{"n_layer": 13, "d_model": 224, "n_experts": 256, "activation": "gelu", "balance_bias": false, "router_bias": true, "init_std_router": 0.0259, "optimizer": "adamw", "beta2": 0.95, "batch_tokens": 65536, "train_tokens": 508800000, "steps": 7764}
Below are experts of layer 3 (counted from 0) of a mixture-of-experts language model. Rows are named router (the router's row for the expert) and show model dimensions 0-223. Each number is 500 + 40 x the weight over its row's rms, rounded and kept within 0 to 999. Numbers have three digits each.
After each expert's rows: a language model's description of what the expert responds to. This comes from a sample of Wikipedia text that the model never trained on.

# expert 34
router:566489525495429523432554510471525501496547479500448487498474563481581475532464554494497461452511534542554551531437549526564553481448457501453509529528482496409466568514477512521499518511526514479533501434493492446464501516551484448503518489492473494560477486539485599535507530509496525507503467492515527529503498487478504471432430501520487467543518485460525555582488476478506524482475555482485482482447467515491551530493551503550517508520524541468524525591477397513453491537544427449554542485485473528530453510467491506535468529488539522476542459478403438548509478523502506543518538482508524457511507488504396502490439550440454414521441571497504518518495440358515653574533
It responds to: Number words

# expert 53
router:519514461535417558462584565478533584505506539552474521518510479529549505544475560510518460377518514466535503541485522538555615524496540473449492467501458492424443552509477524527544510498486437465488509474502500479482522503456450502471473461450502550478498525485443491492501561454466486491481494485520525525483481482498537448542531514517498464489489436528588561476490450478563424386576449511448500505503509536501468470508555547565518496498478468535483436601500515495497491534489475474505513549441531484532470511520481450557482448520534508482527521512463426530522464484517476535406515532589518405445481464527524454453468520460593531462441492487524429424546490534498520556560
It responds to: Male first names

# expert 33
router:519518417491500461456567481511512524545490519512410524513444516517524505516399552493504474509527519546530505584505529513565488538457503448518448517529453452475507501442517482554429522542541469472470498543475464502489476417504486492481491502509370518556558486380492516508550588490497418413578461505517555487469498473484538482456449436519530446486516530496541467534506552574518448532534522478497487505451509498499538569406512513506497488480493526506484565551504502507498435499465487471506490464469510481444421539586508524525513441422583529512525481556504430563493474503516489592492466465497513493490471500489476431505489574479491519445492483604537491495411511496526530498538
It responds to: Short articles, word starts

# expert 26
router:619443507513519523539530532472481544531529527485475459495482545539505494501443522573525519471492498465506505518502505505483537502407512435485446502500446472487350518457512519599496536380542534485531458442419559456601491454453367535462504465533519471501442528461441559522533530490520501463511519491519527509502508558519502482509488517519572497524541499487549483466520474524528466470526457496439509590491414461514487500488475544479509474490521523499599444547445430532429443520474529486474517552483538526495540487544478403546523508484464500491509484517472455526537506516550478533475494503534453496480505502505469465486422565439495510472467545538557539539442512455557519518522
It responds to: Foreign word fragments

# expert 43
router:543457417541499534472528473389503559523489451533453497519522542510518552499483500531499463483526479592495553519501553501539495526446528519519452543509455485501498532494533523464438480504495441537504459484384516456466455465488468438516459515497434539497509554478396512514465559457559434447514514466522518506489497530529486522449528556489570421506537518436503522466484540556559475490504530481483492477480522487465567564470551489510531478456458492542518508485477458472466464553473450523551556581456509528457457536543487485459524477407607507504480489551429478504501416497544521553418539505539500491555498440527508473469465507468505423515455551547639441490497446489497517506501
It responds to: Articles starting noun phrases

# expert 38
router:551515487510463532447578531506529508492522494499446451515468612541552495578480638470539533472485524542526522489509505522516500464430540477501441552558458433407488481463493483555500531482535461446502473494514537466439474470518482409417491467487452517481488513509475459486516570524546486537568457496562544572500436503469458524470487506578555418595483425530468510521503497484490519452511496492507497533407468469491531580520520549518461397508507515509523491555494513517461468498523459460539487488513474482502495456503464472523510415522545452478536464447500486533526464544460493467483472493564546419487492492512458457468457484512545530432457518545547523517457522455523607553518
It responds to: Name beginnings

# expert 49
router:444376417542503514529517508491529523508543502504493512534455518513502442514533524499461454517527515489543532487484516482474547535336448527447455572540507447531478500553457490556451480450491493480526470521498465503545433553504509468490457535522455609526490515463498497554518446509497502443514418508509528538476513523471479448491501411500551438495482379520506467492513495538450457472499512514552484520483494491482539569516512526557593512491486464488460469502508481503497466586481476447516502471518508499485459561547521528522455478440567567441524469582487441528500395557510511504504576441518545477487565504576438462453496533479501488454423509507521471501521480473542512579530
It responds to: Recent years and language

# expert 59
router:487536475434493487491528528549537512516524469523433429563551519406566512495457539534504500534460488499554527516499522502508510541502599478506450628493533450469502527458454585502379484483565451535560499486455521474482506415448409517497482572490467447621514484418406537534549533510523440450514449430510494528496483557513498482476475484544530502490477520419516497513525514467547462485452535504450509550498484475493513476478478535452489440444521444498527554482434518497482476467524478449532540466494490496523574542562529553504450506464503552520521456497470533512493468487459532580509471499566531475501537479488438436489497499469556502440442556560548517488499463470530517515509
It responds to: Position and part nouns

# expert 5
router:615486449539520477477528534467488527520524485578388513548445565483457490582494510507542511504510536516526482607503511509523509540489550447511485522568497465426495484495390525540483482482507466502502497463394501531471506462478459485507497492482396490526518506423489484481468650511585513471533460437488526496500456495498455494462451484472580488537484474466528491554509540513533475511491534452526529516495510444470503543430523629513503507455488436501536524544526503469492503498465522541517529458481575514514498511537527540482432535474545530474566455515469446488485415473528512531523481508529592468470480438461523466552469586481516481458468491483522479466424454465521503477482
It responds to: Colons and range dashes

# expert 30
router:500458472558509533501520518499550551507460488527489489525515490533480477539490522545464504470497540530520535492486493486486542564431543463497480522509421495478477487503428613486443471522566549512526465517509480463492471520488498508514476483509439548451478529462469541490477497507551445467503488378523501514464392545533496499444457460531461450553554481480608579522496541397552497437505471452463471486488445480478601548497537527505565469465488416600529458575507434495486507530484475433493516535440485528485460543500507500552474532389574506477522451482394444511494392541498475501463535450485500472476524418543462476480491534493565486516497480539497485503492490450514504501531
It responds to: Hyphens and list dashes

# expert 35
router:491455486500473515505517490461506500514566532504486493512504492500525508508479518482509463448563490467490533594458604519501526493473466371531494525527431512472504515454530550585499510516480507496571421447531502540563505504446449474481407452508416601553464548441518501493544503492495420478522536450514508595501521498524445472501433514486512479534545458497475555481570512490520510444531542444458403570491440506493505561422488503551577489539502524545579512508404487567471525498514515502486539515460525511466519507490515414501481512492529481512512470533444429485540461584529488495532572478556486452465596496519493529521533463498461440428501511509499501495464524457506485475582
It responds to: Mid-word suffix pieces

# expert 32
router:486487511552438510473611514488537596546528532536431511472393513494534438500470494475508484478491483603513480523506588504504467518470489458498480556508406436475493507522413533508468499456537447424472499508470520549551400490494479416478511465486464541533506514496429527559503534482506433500554469494523511530513521510490516452469490450528527551496539525534523517532463528555495499473526514504468446500439436496494537554407532509487518512479531506524456496476552504508522505475447474463490487457464527516369480495500559429561411520501541493511468484487511468541542471550525563503455607402497489535484543522535529468489480545476517406504454485570548452509448493482520542495469
It responds to: Articles and CJK bytes

# expert 13
router:549536446534477534514502480548511554522487457506542469515509567471532503615506555440527548449511510473490544543535456581495481488526455465525476458531491514501510478433495511458496569487552422443491457422471535469577544409444477498425490563448455572470485499492475511464468495491579444421502519464589528498493544506485471487460500520539499394525524494521524549558519468499516497443535485466433500502459552471416496443464590511552472522514473456538603482555514502540477518454488522496460549597421474560534525504575533454521469490506533522483511473533537485566572501531463489578491537453491486492505487472529459465461487503467514479471416515522500496486446539521507488500533
It responds to: Death, killing, table cells

# expert 17
router:527498469525478514511503508422548559546520559571488510538485500516512534502427518457531419383593523510529465543506523543520515462512518504422517556497402464453469466539468504525424529456545418455597472463553557524555455439470477457504463480446464467453513499428518434509539558436462463449486486463483551514487450524499543472505525474475524522546474457488542561508491528511569515462523509504454553494498495462473499487492567500549560503463483494539454465547557468516482436534501471536503495569450536579532450508535516424576490464479520482468529458526474471470556506507473540506443521425519493441466482508494498447475543475476497509470453486556569383532488470509506498536560
It responds to: Given names, place nouns

# expert 45
router:541523492551445482506541506500505546493478500567462538565434594491524473578458550432517493496514490495556500606463537550502514516467510490502449524552461474464461504442433518489479474465509528493518507505486489503587521422498434458457436481486489533521482509469458568487470546461586455485574471511512526515504485461476541482464486507449565434475555495527505575501478539531512482530556471503487509509446462521484523515466526538513483451499476471529477497542539481500496507487478518487514479547518519483479409552549504499499516518449476511526517520487572364513517460537448500475493528466492553525506440423466498398497462617407461494467391490563497514489422522383548495536511
It responds to: Initial letters, semicolons

# expert 24
router:517470451613418526477527529517553583578485513526537500600486523515528471482504568468536371486488476477526478572430477516540504567545465481409497516520463475452510499502471522484455536502532471499485479490504550513585517453482524471392459577455511613470497519529483529517521497473481527536560481474536561521482489538479456456485448551505538467569475530461461553445475484515507511520520560421482436503517487463490454431445518542554510537512463472413525493498512479476476510505535518493509484533506527494492456483508480476544474520465441530499542474505502431524590441527513463482469544444494497443542466480530523489521515506452542514459469474528611439460533519486578485532562
It responds to: Word endings and abbreviations

# expert 44
router:561471496542514579537576536530520572507533535546480544484493503528539421495377511474552472484546478520577538472483574491499543504488515457421498478518497452508485526474454517540518524506578449499561482480449520462554469506407502403488501535479480546504502495474457534550514503514482462463476485429534529546496461485516500522432502478451499500483513442529524519491479589541570513487574503389432478472457497415481506513503491517500545504521464496522464432523526491480490483573478526513527522552423507497408513558487533501544465428455538526500554521476506501559478468510494574512412506491482561443504471475480508437431467610402523518526439506522500497533486492522540530506544
It responds to: Articles and month names

# expert 42
router:535516447536469471516496535512542634615574477508551497506481508500532405645426511432525500461615463534550480538491481499523535506447503425529443528510455463498425536480483456493523477484523495504491490479456482456532479465488441469471493552436471485496504510472469492432495499458563446462478524472478560565485461453525535452461494497460482466480515459469551534498496511538540508502571478504513507497465520440525536549440490561486559491439490504522486520577489512505556505516507438473543531548535533493506505545539554513485505482497521474483576445477510396538522440524556481488530505446547451492499489410495522411477526545448533508468469496504523539425433499475494508542536
It responds to: Clause and list punctuation

# expert 21
router:494474510558459564495518526538507485514517479498450532496458529482550485513549509485553457408503507491543529518499545505502558504521548481439460482486456470495468505485465504581507569517508442505484421489455527447544394511411547416495548508508523490467428564439430457565502456415464433514452510494617516523482474500563492535485508482532499483479499480512497514529529508517543503547538505409544483514503494435494577601509520544513521465481491505446501509485507492480461459497450488479502536532439537498454510536506501427562469510503569523519589482473448516526581458509508558492495567496559549467470428467539529418462469561438525475482466521555559479548475456442504511589487
It responds to: Dates and title starters

# expert 37
router:491524487530475540508570538517536539494499491524488448524442568508499502542504523524525426488523509493528486493510573514561518501460547489496485570521522482482446553464534569556498489508525503474488519489502544501489579526467401458435478543439446490475514532460469525533442490482474506480576424438509568498529441498482476496478512489554452530638502494552483525495494530497538467459480475499467510570514391511431486477471532501583490382457487497523502502563524462530514518499466488492476541568423531570484486527509501464550481482483518480499482514477467478475552515516401528620439555468503498398447503506575427480487488513396535518502499503504516435458460496501530589493513
It responds to: Personal first names

# expert 52
router:501434484589513509505511493469487593507615549527506456481469440500544449534443480465513478495516466535472483517502552477564563480534495518527481475479451487510462480486522487578428494436529526453541468418468490482519523516453475519466441465506445529532426498446499557561478476460530408506526519487483471561438459483457489397518456491477520487605559429527511499535509494555533491438572546462466481476527519476473494559439542519480508508513513446485528496552439459542421455525512508450521499526528509497455484512619517480479542437489545485490513510589438452552496427603430488477487558455537519477515546461537469527455476535434539510497500496463498519526458498503481524527494
It responds to: Name-ending letter pieces

# expert 60
router:511494449606520497513491527483542589532579572500516498545494533466474411572534506467490482483577538508519486499482499507509516547511529489513471537482503465514445513392524485565471546524510474506532479455488524471492457485469456479504490571534453604492505529472432512582444479464582458500487529512561523516520429561430500457489459494554500408576531484520464504466541551540451419456520530514529534523469521495458503588448497527502516524491475524474517479456494437535483456517493530506515542521503529477390519438512467500499506506498480497532440456589446441518497392571429484455485570503539538506458535447546464520507475525468544484454508507548488560508468491485483550578470
It responds to: Foreign name syllables

# expert 62
router:484487458515438602501491526492516474538560502493515440525481510540625506515466522446522456508557505564532512535463506505536627523495511468431502470497460506520454543505496522554438482492513460481589522432534449503504464419528486479472503473511467491521499508505501490529486518456497529477527449481509522526449458468494500512533564485529540504529476479481489585530472438514535422366481518494425502528423438465456480524537491443602498523492452448526464498540487495470487459540513439431473488500495576501395483615513507497539531465486554564498523535535481520551498508529509561577419480465511534474479561465558472530443509517471493478505463501568497443490493519490520512475580
It responds to: Music, sport and field nouns

# expert 36
router:503464490472469491508469489488531493477516522471534392545458521417508472498459531497555462502523518528495486517465504539524482507499504500473495501468483482506443561471513485523433495466469505495487544439535542495500457449498497449494385477489462538601487511559529444493465525503487514490527433475524519526459487522485466487489503507535594459622555516522498503511559531439513446521440540436521430612532448486478593512498571520501511474552518490603588511515410478604465503522580453504487468491517530491483464493507470458475553427445486534450501501516487445484495455516452577449478530526467475516532585492495447474442447492477520432485542587472517446507529498448532560494534
It responds to: Mid-word fragments